Weights of a small mixture-of-experts language model, trained from scratch on English Wikipedia.
Size: 20 layers, width 128, vocabulary 4230, 21M parameters.
Below are experts of layer 3 (counted from 0) of a mixture-of-experts language model. Rows are named router (the router's row for the expert), gate (a neuron's input weights, with its number), up (a neuron's input weights, with its number), down (a neuron's output weights, with its number) and show model dimensions 0-127. Each number is 200 + 30 x the weight over its row's rms, rounded and kept within 0 to 999.
Before each expert's rows: a language model's description of what the expert responds to; "comes before" lists some tokens at least twice as common just after its tokens as in all text. This comes from a sample of Wikipedia text that the model never trained on. Tokens count by the router's weight.

# expert 2
Description: The first three digits of years such as 197, 200, 201, in dates and season ranges, plus line breaks and table pipes in lists.
comes before: "0", "\n", "4", "5", "3", "8"
router,216,168,229,188,240,202,219,198,259,225,160,163,164,246,161,213,227,236,192,216,173,186,206,228,220,220,198,196,192,224,222,191,249,251,162,232,207,167,156,196,207,255,213,211,205,230,149,147,227,148,188,210,193,230,237,178,220,164,248,186,219,203,164,177,253,174,259,240,197,211,213,162,250,186,242,220,232,191,168,201,137,187,175,231,195,158,236,143,237,153,253,225,191,228,192,182,205,164,232,250,224,224,171,144,182,210,209,215,188,206,189,202,202,177,147,177,191,197,166,185,173,180,218,168,185,206,251,220
gate0,206,219,225,196,176,225,230,188,221,164,258,221,246,242,221,243,190,116,205,175,197,179,235,211,172,162,136,218,213,196,201,226,192,173,220,168,241,220,209,197,187,213,183,139,244,240,249,169,215,203,218,128,179,182,219,197,176,212,213,213,226,166,218,190,197,184,167,169,200,237,172,184,240,180,184,210,220,199,262,234,217,269,201,249,177,210,177,190,206,174,220,202,172,153,211,172,166,195,172,188,236,222,171,272,192,228,197,153,196,128,233,148,212,201,247,224,232,199,199,205,183,209,239,195,232,166,191,171
up0,157,176,152,150,228,184,258,207,212,179,208,179,144,222,226,210,239,188,193,237,180,182,157,160,288,264,248,200,186,225,199,204,236,224,158,270,226,195,200,253,218,222,172,222,179,215,209,168,181,182,200,201,169,244,202,182,222,162,229,199,233,195,228,234,197,207,254,194,185,161,220,189,181,218,191,216,264,141,171,201,167,186,182,179,192,157,227,194,209,198,194,178,231,234,188,222,162,210,211,220,181,203,194,144,209,190,213,195,151,176,153,241,208,230,164,182,134,219,179,151,211,209,212,196,145,224,209,221
down0,196,173,210,233,142,171,154,194,177,177,187,192,219,180,248,207,202,229,203,190,253,225,179,219,200,152,214,223,245,230,249,204,156,210,260,164,196,178,217,190,247,202,170,153,155,191,223,163,160,190,228,137,230,173,116,226,176,208,148,220,199,164,209,237,190,222,212,174,215,217,236,163,214,203,188,205,190,228,242,167,225,188,212,170,200,222,161,216,223,187,219,204,195,232,186,210,202,227,189,178,164,207,158,240,192,175,163,123,193,184,251,199,171,200,206,291,218,183,229,229,246,185,251,209,200,218,199,175
gate1,164,223,207,208,222,232,182,238,215,204,191,189,214,220,217,193,224,190,172,188,243,132,265,226,176,257,232,191,234,209,184,160,189,191,192,249,242,251,181,197,208,159,230,207,133,194,214,194,173,214,192,253,194,231,185,179,189,190,148,162,185,234,212,273,193,195,220,189,227,162,189,210,179,189,168,212,219,283,217,209,185,169,208,203,239,219,235,238,172,192,186,213,185,176,137,206,222,201,196,194,188,209,250,235,226,187,213,199,202,93,231,205,199,235,116,183,231,217,218,205,174,244,186,228,205,194,209,193
up1,254,158,154,162,233,194,240,167,246,152,188,178,202,184,190,226,185,143,176,195,207,216,225,191,165,218,177,174,189,216,185,209,227,184,162,183,218,187,175,217,175,217,226,148,148,236,269,208,116,167,213,209,202,193,228,202,183,201,212,234,224,172,167,244,196,217,205,165,187,176,220,173,203,214,206,234,165,183,179,256,230,247,202,208,230,202,159,239,214,217,176,224,104,187,150,222,212,198,180,212,221,211,193,194,194,209,209,169,209,125,181,255,226,246,207,247,177,198,210,178,157,179,152,209,163,229,195,214
down1,254,229,221,155,179,198,212,171,258,213,198,224,211,199,166,224,210,209,205,190,229,203,234,174,201,228,203,200,208,204,161,193,160,208,264,192,226,146,146,225,193,209,232,136,158,201,220,205,160,178,223,179,204,216,236,152,180,225,197,261,210,200,170,222,167,177,228,172,253,215,199,192,161,207,214,190,184,206,193,245,217,186,189,215,218,222,161,207,174,157,193,292,120,232,174,224,164,142,168,220,176,202,170,240,185,182,186,215,220,219,220,203,190,234,234,261,152,186,169,230,189,211,243,181,161,206,161,157

# expert 27
Description: Country codes, position abbreviations and numbers in sports tables and rosters, such as DF, MF, CRO, RUS, and score digits.
comes before: "| ", "|", "–", "(", "0 ", "1 "
router,126,255,203,170,271,243,202,218,186,242,202,170,258,261,217,201,215,190,194,172,172,210,240,203,170,240,239,193,229,195,178,179,236,171,214,218,205,204,181,203,206,187,175,251,174,213,196,170,166,170,152,213,199,218,160,213,212,167,176,192,250,224,170,161,176,232,216,181,206,246,154,225,201,227,221,228,232,194,212,155,146,184,244,192,196,142,155,169,162,151,187,188,243,178,209,173,158,253,156,243,188,192,212,243,227,195,207,200,212,177,193,211,177,201,192,214,253,183,241,189,259,238,186,198,185,176,166,221
gate0,200,198,199,180,194,179,214,204,155,237,212,187,213,112,240,189,250,175,243,204,239,201,213,257,161,190,193,190,155,182,168,223,216,242,221,189,172,176,183,162,193,246,158,202,220,191,195,219,183,194,269,193,185,222,215,145,224,233,250,225,189,224,170,226,246,217,175,196,210,184,236,220,189,261,208,223,111,179,185,194,233,150,218,142,228,223,214,229,203,258,208,209,162,245,181,200,188,175,223,210,190,197,256,161,197,206,208,168,131,175,180,234,207,223,205,176,194,232,230,169,190,186,225,155,176,233,220,214
up0,236,232,182,172,220,203,171,178,168,213,245,226,202,223,217,204,263,256,201,147,253,181,197,235,214,195,213,176,192,189,173,176,215,179,205,230,138,232,138,194,234,218,181,199,146,218,199,163,172,154,240,204,169,229,219,223,217,183,227,195,198,238,139,266,206,231,252,222,172,186,210,156,174,266,230,198,210,189,248,179,211,213,254,213,152,176,181,213,134,259,179,232,239,183,228,182,174,247,195,201,239,198,237,195,196,226,201,180,158,208,149,205,181,184,175,197,195,205,227,213,221,222,190,159,194,244,193,209
down0,197,237,221,205,246,193,202,134,184,219,178,224,195,188,197,220,179,222,186,189,192,142,213,161,180,211,240,167,220,246,212,234,198,170,200,264,230,240,210,160,173,219,212,206,154,232,197,197,220,204,206,196,146,166,228,209,199,183,232,190,168,201,179,191,189,231,190,176,174,177,213,192,256,218,135,167,230,177,188,253,208,168,154,216,237,210,235,104,165,175,196,171,246,201,229,266,247,165,174,155,234,186,191,191,206,196,204,206,192,176,208,214,221,157,201,275,191,213,234,209,158,233,145,234,192,222,230,168
gate1,175,163,150,212,199,190,236,209,170,179,253,168,194,190,212,201,193,196,199,199,206,186,171,208,193,188,203,183,213,165,224,199,218,270,215,200,184,179,172,230,228,175,215,185,208,170,217,299,210,160,185,175,235,171,197,268,219,171,166,201,224,217,233,211,169,188,211,160,202,202,198,193,245,222,249,148,234,201,199,251,234,195,134,215,235,220,193,258,263,158,196,161,168,212,151,168,207,188,230,231,159,183,157,180,214,221,248,179,229,172,200,207,166,204,217,124,227,217,194,259,205,209,149,178,226,185,209,235
up1,244,212,187,220,242,186,172,181,200,198,210,200,239,225,167,220,210,247,215,190,168,257,226,178,233,199,205,244,179,211,172,186,225,242,157,174,179,226,226,203,205,229,193,186,198,224,232,205,170,208,236,165,203,244,187,249,189,157,184,189,220,222,202,143,134,209,200,209,174,230,209,182,136,229,247,190,197,173,223,116,191,156,218,215,215,161,203,231,187,164,216,166,191,194,183,266,137,205,176,210,176,206,257,166,245,218,217,176,226,186,147,152,205,207,172,252,203,216,174,180,192,219,159,126,237,193,195,236
down1,262,168,162,194,226,198,234,189,255,198,208,200,187,168,218,230,237,190,229,220,234,179,236,157,242,201,228,223,202,197,194,185,203,225,161,186,197,179,177,219,172,182,153,188,208,211,211,236,257,250,218,169,211,207,173,242,170,180,254,216,200,202,142,216,241,204,233,203,196,165,209,261,213,195,188,180,209,169,196,140,156,124,264,182,195,227,190,164,166,163,216,183,252,170,184,220,174,182,165,166,174,186,167,149,216,205,208,196,221,192,158,204,229,238,231,189,192,240,152,161,169,263,216,167,184,234,202,244

# expert 15
Description: Section-heading markers ==, table pipes and blank cells in lists and tables, plus "the" and "and", often in film articles.
comes before: "\n", "\n\n", "|", "See ", "000 ", "first "
router,187,181,157,259,198,231,161,191,169,220,184,169,199,210,217,230,247,247,151,144,181,256,226,210,210,203,200,225,228,226,173,188,178,208,184,229,213,181,178,181,217,193,240,207,253,250,185,237,239,174,190,263,179,218,190,206,237,281,206,179,225,156,179,195,219,224,173,174,164,265,144,167,160,218,178,229,198,201,161,240,208,193,213,238,200,158,205,190,226,160,163,201,185,225,241,211,167,199,194,206,214,229,206,241,210,229,188,212,147,185,199,208,223,185,230,174,267,180,233,162,179,235,182,143,170,167,159,194
gate0,216,147,205,169,196,216,184,167,192,244,247,213,150,187,203,208,148,190,254,237,173,235,195,171,200,175,217,183,223,239,193,179,224,158,198,188,240,192,191,118,223,181,219,159,194,212,179,203,182,204,181,217,146,186,213,123,196,200,237,220,144,173,209,220,243,197,188,234,222,207,241,250,178,206,239,147,195,137,164,232,202,261,239,198,184,226,215,217,198,157,187,202,217,171,255,205,217,249,226,166,231,267,149,209,241,216,202,208,194,179,222,194,161,209,195,219,155,217,139,223,192,217,217,223,177,205,198,196
up0,207,191,249,178,190,174,245,184,254,178,199,189,228,225,169,216,207,193,204,188,199,193,245,144,120,218,217,162,190,206,215,189,229,240,224,212,201,189,185,227,129,197,148,214,191,169,213,219,253,126,158,202,246,221,237,209,258,160,223,150,236,247,182,191,198,197,231,232,200,173,221,170,200,183,233,238,229,200,202,160,168,125,162,243,219,217,151,212,144,209,188,205,184,200,210,213,169,182,211,184,142,164,219,158,227,216,216,191,205,170,187,274,204,201,199,201,219,184,194,212,198,223,157,174,160,204,228,198
down0,181,234,133,245,207,205,182,213,191,268,171,180,267,162,199,183,227,193,181,208,245,214,203,266,224,239,202,185,161,172,202,169,200,201,144,151,181,231,204,197,241,200,205,206,221,202,221,228,237,193,204,233,186,187,192,154,193,164,189,239,183,238,194,200,132,232,256,128,222,146,181,226,195,189,197,201,218,226,228,178,157,179,196,194,178,215,207,218,197,156,142,196,209,254,246,219,203,238,228,187,201,164,159,209,221,135,266,160,215,189,184,202,170,240,239,194,166,229,219,207,220,187,184,207,188,196,163,224
gate1,243,221,222,158,212,117,207,192,204,157,185,192,196,211,174,211,146,183,237,227,194,168,217,170,185,194,187,176,181,193,261,284,164,197,269,225,186,175,183,216,208,253,156,158,191,162,185,241,225,206,237,240,203,173,189,197,209,159,197,233,179,148,239,195,168,148,174,172,228,186,233,189,234,166,241,240,222,179,207,211,223,232,195,227,149,187,170,193,136,192,201,204,232,185,205,176,197,191,247,186,159,170,182,178,248,207,177,189,238,183,219,195,171,213,238,252,189,179,162,226,186,179,257,176,215,174,197,215
up1,214,168,185,255,206,220,204,163,170,195,212,276,209,185,169,233,245,238,215,189,185,198,206,197,182,211,147,123,210,255,183,208,172,233,225,195,230,215,164,215,182,252,240,202,224,150,155,166,239,218,186,209,175,172,220,206,226,184,190,167,202,223,177,170,185,171,230,205,205,187,191,204,179,107,243,256,242,234,201,205,190,176,197,217,238,199,205,176,128,198,220,157,165,229,262,238,166,149,236,196,176,234,198,216,198,251,198,185,189,214,163,192,214,171,167,212,218,238,183,217,213,241,228,185,234,194,162,192
down1,203,189,231,181,179,145,215,171,150,201,199,240,197,208,182,260,227,224,165,214,211,185,220,233,203,198,178,186,190,241,139,172,191,148,190,172,222,224,237,206,200,195,234,157,184,125,176,244,179,234,252,273,147,230,142,227,230,192,213,187,200,204,140,221,208,212,236,202,215,210,198,225,202,207,209,217,223,201,198,251,150,247,234,267,176,206,199,274,173,191,208,204,180,230,224,203,195,195,183,161,238,195,193,189,219,133,163,200,212,197,190,214,183,177,186,191,277,171,192,218,143,202,204,179,195,168,226,186